config = dict(
    n_layer=11,
    d_model=128,
    n_experts=64,
    experts_per_token=4,
    d_expert=64,
    d_shared_expert=0,
    activation='swiglu',
    moe_layers=[0, 1, 2, 3, 4, 5, 6, 7, 8, 9, 10],
    router_score='softmax',
    normalize_top_k=True,
    routed_scale=1.0,
    balance_loss=0.00917,
    balance_bias=False,
    init_std_router=0.0368,
    lr_router=0.000602,
    n_head=2,
    n_kv_head=1,
    head_dim=64,
    vocab_size=2048,
    norm='rmsnorm',
    norm_place='pre',
    norm_eps=1e-05,
    positions='rope',
    rope_base=2670.0,
    rope_fraction=1.0,
    qk_norm=True,
    attn_scale=0.125,
    tie_embeddings=False,
    parallel_block=False,
    init='normal',
    init_std_qkv=0.053,
    init_std_o=0.053,
    init_std_up=0.053,
    init_std_down=0.0,
    optimizer='muon_variant',
    lr=0.0104,
    lr_mult_down=1.5,
    beta1=0.9,
    lr_head=0.0147,
    warmup_steps=50,
    schedule='wsd',
    decay_fraction=0.854,
    decay_shape='linear',
    final_lr_fraction=0.0,
    batch_tokens=65536,
    seq_len=512,
    doc_mask=False,
    z_loss=0.0001,
    train_tokens=426200000,
    steps=6504,
    dataset='wikipedia_en',
)
Below are experts of layer 5 (counted from 0) of a mixture-of-experts language model. Rows are named router (the router's row for the expert), gate (a neuron's input weights, with its number), up (a neuron's input weights, with its number) and show model dimensions 0-127. Each number is 200 + 20 x the weight over its row's rms, rounded and kept within 0 to 999.
Before each expert's rows: a language model's description of what the expert responds to; "mostly gets" lists some tokens that are sent to it at least half of the time. This comes from a sample of Wikipedia text that the model never trained on.

# expert 25
Description: Numbers and table cells. Pipes and digits in numeric tables and stats, units like km and mi, and mid-word pieces such as oc-c-upied, manus-c-ripts.
mostly gets: " km", " organ", " century", " \\", " mi", "58"
router,202,223,197,169,212,209,147,185,189,206,179,215,189,223,214,191,198,203,214,211,217,176,180,229,190,198,194,204,245,223,185,207,219,247,207,174,175,188,212,210,176,203,202,227,199,201,198,194,187,204,182,254,205,225,192,217,197,217,211,177,191,215,208,202,204,193,161,229,183,220,205,194,163,213,192,199,217,182,169,161,193,226,195,191,150,180,222,211,191,205,200,174,232,177,184,219,185,197,245,194,204,219,177,207,168,162,202,192,193,178,202,221,210,150,190,238,216,205,183,181,198,185,200,204,213,205,207,216
gate0,184,198,145,189,195,203,194,180,187,221,206,191,217,212,195,181,147,188,188,209,151,206,201,193,231,223,235,228,206,208,202,222,207,200,224,214,205,198,191,214,192,206,185,190,250,214,224,200,169,224,220,243,213,184,212,188,186,202,212,213,217,190,207,182,211,189,202,203,248,193,208,221,191,187,208,241,218,208,232,182,194,199,199,172,212,225,233,225,194,203,200,175,218,237,211,180,183,163,200,172,175,209,184,216,192,167,198,201,207,195,212,203,206,167,198,196,255,205,196,193,166,192,193,238,197,216,184,199
up0,193,204,203,195,202,182,243,168,205,193,227,231,196,166,192,211,216,208,201,221,188,181,193,226,209,227,164,201,205,187,184,211,173,212,251,152,194,201,185,179,220,199,173,211,190,189,219,180,185,186,216,220,246,191,201,190,175,216,173,183,172,212,204,218,176,195,200,186,207,214,203,199,202,171,199,201,231,178,215,197,188,201,202,192,185,189,180,206,210,191,203,223,192,214,238,211,205,205,196,178,213,209,178,179,205,201,219,214,167,247,191,190,197,205,197,188,218,278,216,222,192,169,200,172,150,194,200,221

# expert 30
Description: Digits in numbers. Number digits in years, tables, frequencies, statistics and lists, such as 98.9 FM, 2006, km2, list item numbers.
mostly gets: "3", "0", "8", "2", "4", "9"
router,211,216,220,220,190,175,183,232,163,170,192,223,178,206,216,203,189,193,198,226,184,213,200,202,216,193,196,174,212,226,236,195,182,187,214,193,183,200,201,252,163,195,212,168,187,235,212,215,210,201,170,231,217,193,175,228,177,186,215,192,219,222,200,186,193,164,225,199,173,198,202,175,227,186,226,251,234,203,190,198,195,226,208,212,197,216,209,206,226,204,189,177,167,174,222,207,196,178,202,198,204,236,200,213,147,193,201,211,204,223,211,219,207,185,162,213,226,195,196,172,189,217,177,210,193,167,180,182
gate0,178,216,214,181,255,200,173,190,262,201,228,230,207,159,204,226,212,196,124,195,195,215,210,189,219,203,187,193,207,225,212,244,214,173,200,181,195,193,158,199,217,210,206,194,229,177,172,189,221,212,204,191,171,193,207,182,213,198,215,222,215,204,198,207,172,213,200,228,197,189,197,172,189,194,214,183,187,195,187,201,196,220,165,197,172,213,199,192,222,198,202,225,212,207,226,199,189,197,203,226,193,228,171,160,220,188,213,222,207,220,202,193,189,192,201,184,222,199,243,209,172,212,220,215,195,185,186,179
up0,184,225,199,196,237,212,179,189,237,205,211,223,194,167,202,196,218,217,179,191,203,215,211,167,216,233,195,191,186,186,220,260,217,162,179,187,200,200,141,205,206,219,219,204,230,194,176,174,216,207,203,195,199,201,217,158,213,190,206,202,228,193,190,185,190,188,232,227,202,201,171,177,206,208,206,198,218,209,198,198,212,239,192,198,224,195,218,194,206,192,195,236,225,211,236,180,171,201,219,219,194,215,195,208,213,191,211,222,194,232,202,233,209,181,221,213,217,181,244,227,179,188,232,209,182,179,170,227

# expert 61
Description: Table pipes and h-pieces. Pipe separators after numbers or percentages in results tables, and h, ch or he pieces in names like Wolver-h-ampton, race-h-orse.
mostly gets: "ch", " wh", "h", "ley", " al", "land"
router,186,190,191,171,239,193,210,218,178,218,228,197,181,211,245,180,211,228,190,227,211,208,190,222,215,186,229,221,181,196,186,204,186,189,202,195,214,158,222,214,183,203,226,225,213,196,204,202,198,192,183,232,157,190,204,173,202,227,213,204,215,202,225,211,187,211,203,167,196,189,206,175,198,212,191,195,220,181,240,180,226,223,186,198,183,163,199,190,177,213,220,190,195,199,208,201,171,168,238,180,232,236,200,228,214,199,212,175,191,202,210,197,224,247,232,233,190,199,200,158,221,219,180,181,190,219,166,218
gate0,201,225,226,182,190,150,173,193,212,184,188,208,169,238,214,207,212,192,208,185,199,204,186,257,195,207,153,180,188,183,218,193,201,182,193,197,228,188,202,222,185,188,226,187,214,200,227,198,223,174,157,203,210,186,202,178,174,216,221,201,192,205,233,159,184,205,218,213,199,164,216,206,162,187,197,208,210,198,194,188,219,173,197,168,231,180,206,203,194,207,208,198,198,203,203,230,205,201,211,205,206,224,206,226,224,249,183,221,220,215,175,162,175,204,198,203,206,187,233,164,208,161,182,193,208,169,188,208
up0,213,219,172,183,174,164,159,209,214,241,170,175,167,226,212,219,182,211,181,214,205,199,187,177,187,232,202,181,217,199,212,199,198,172,217,177,226,196,231,189,231,183,208,195,159,200,217,200,214,183,206,199,186,215,191,181,183,224,223,230,205,206,211,199,213,212,218,189,234,195,174,176,166,191,198,198,175,208,216,170,221,170,177,198,199,185,183,197,225,203,194,202,201,197,157,187,198,185,235,200,191,211,219,240,196,214,182,192,231,214,194,202,212,176,200,194,245,205,180,206,232,191,191,243,172,191,161,177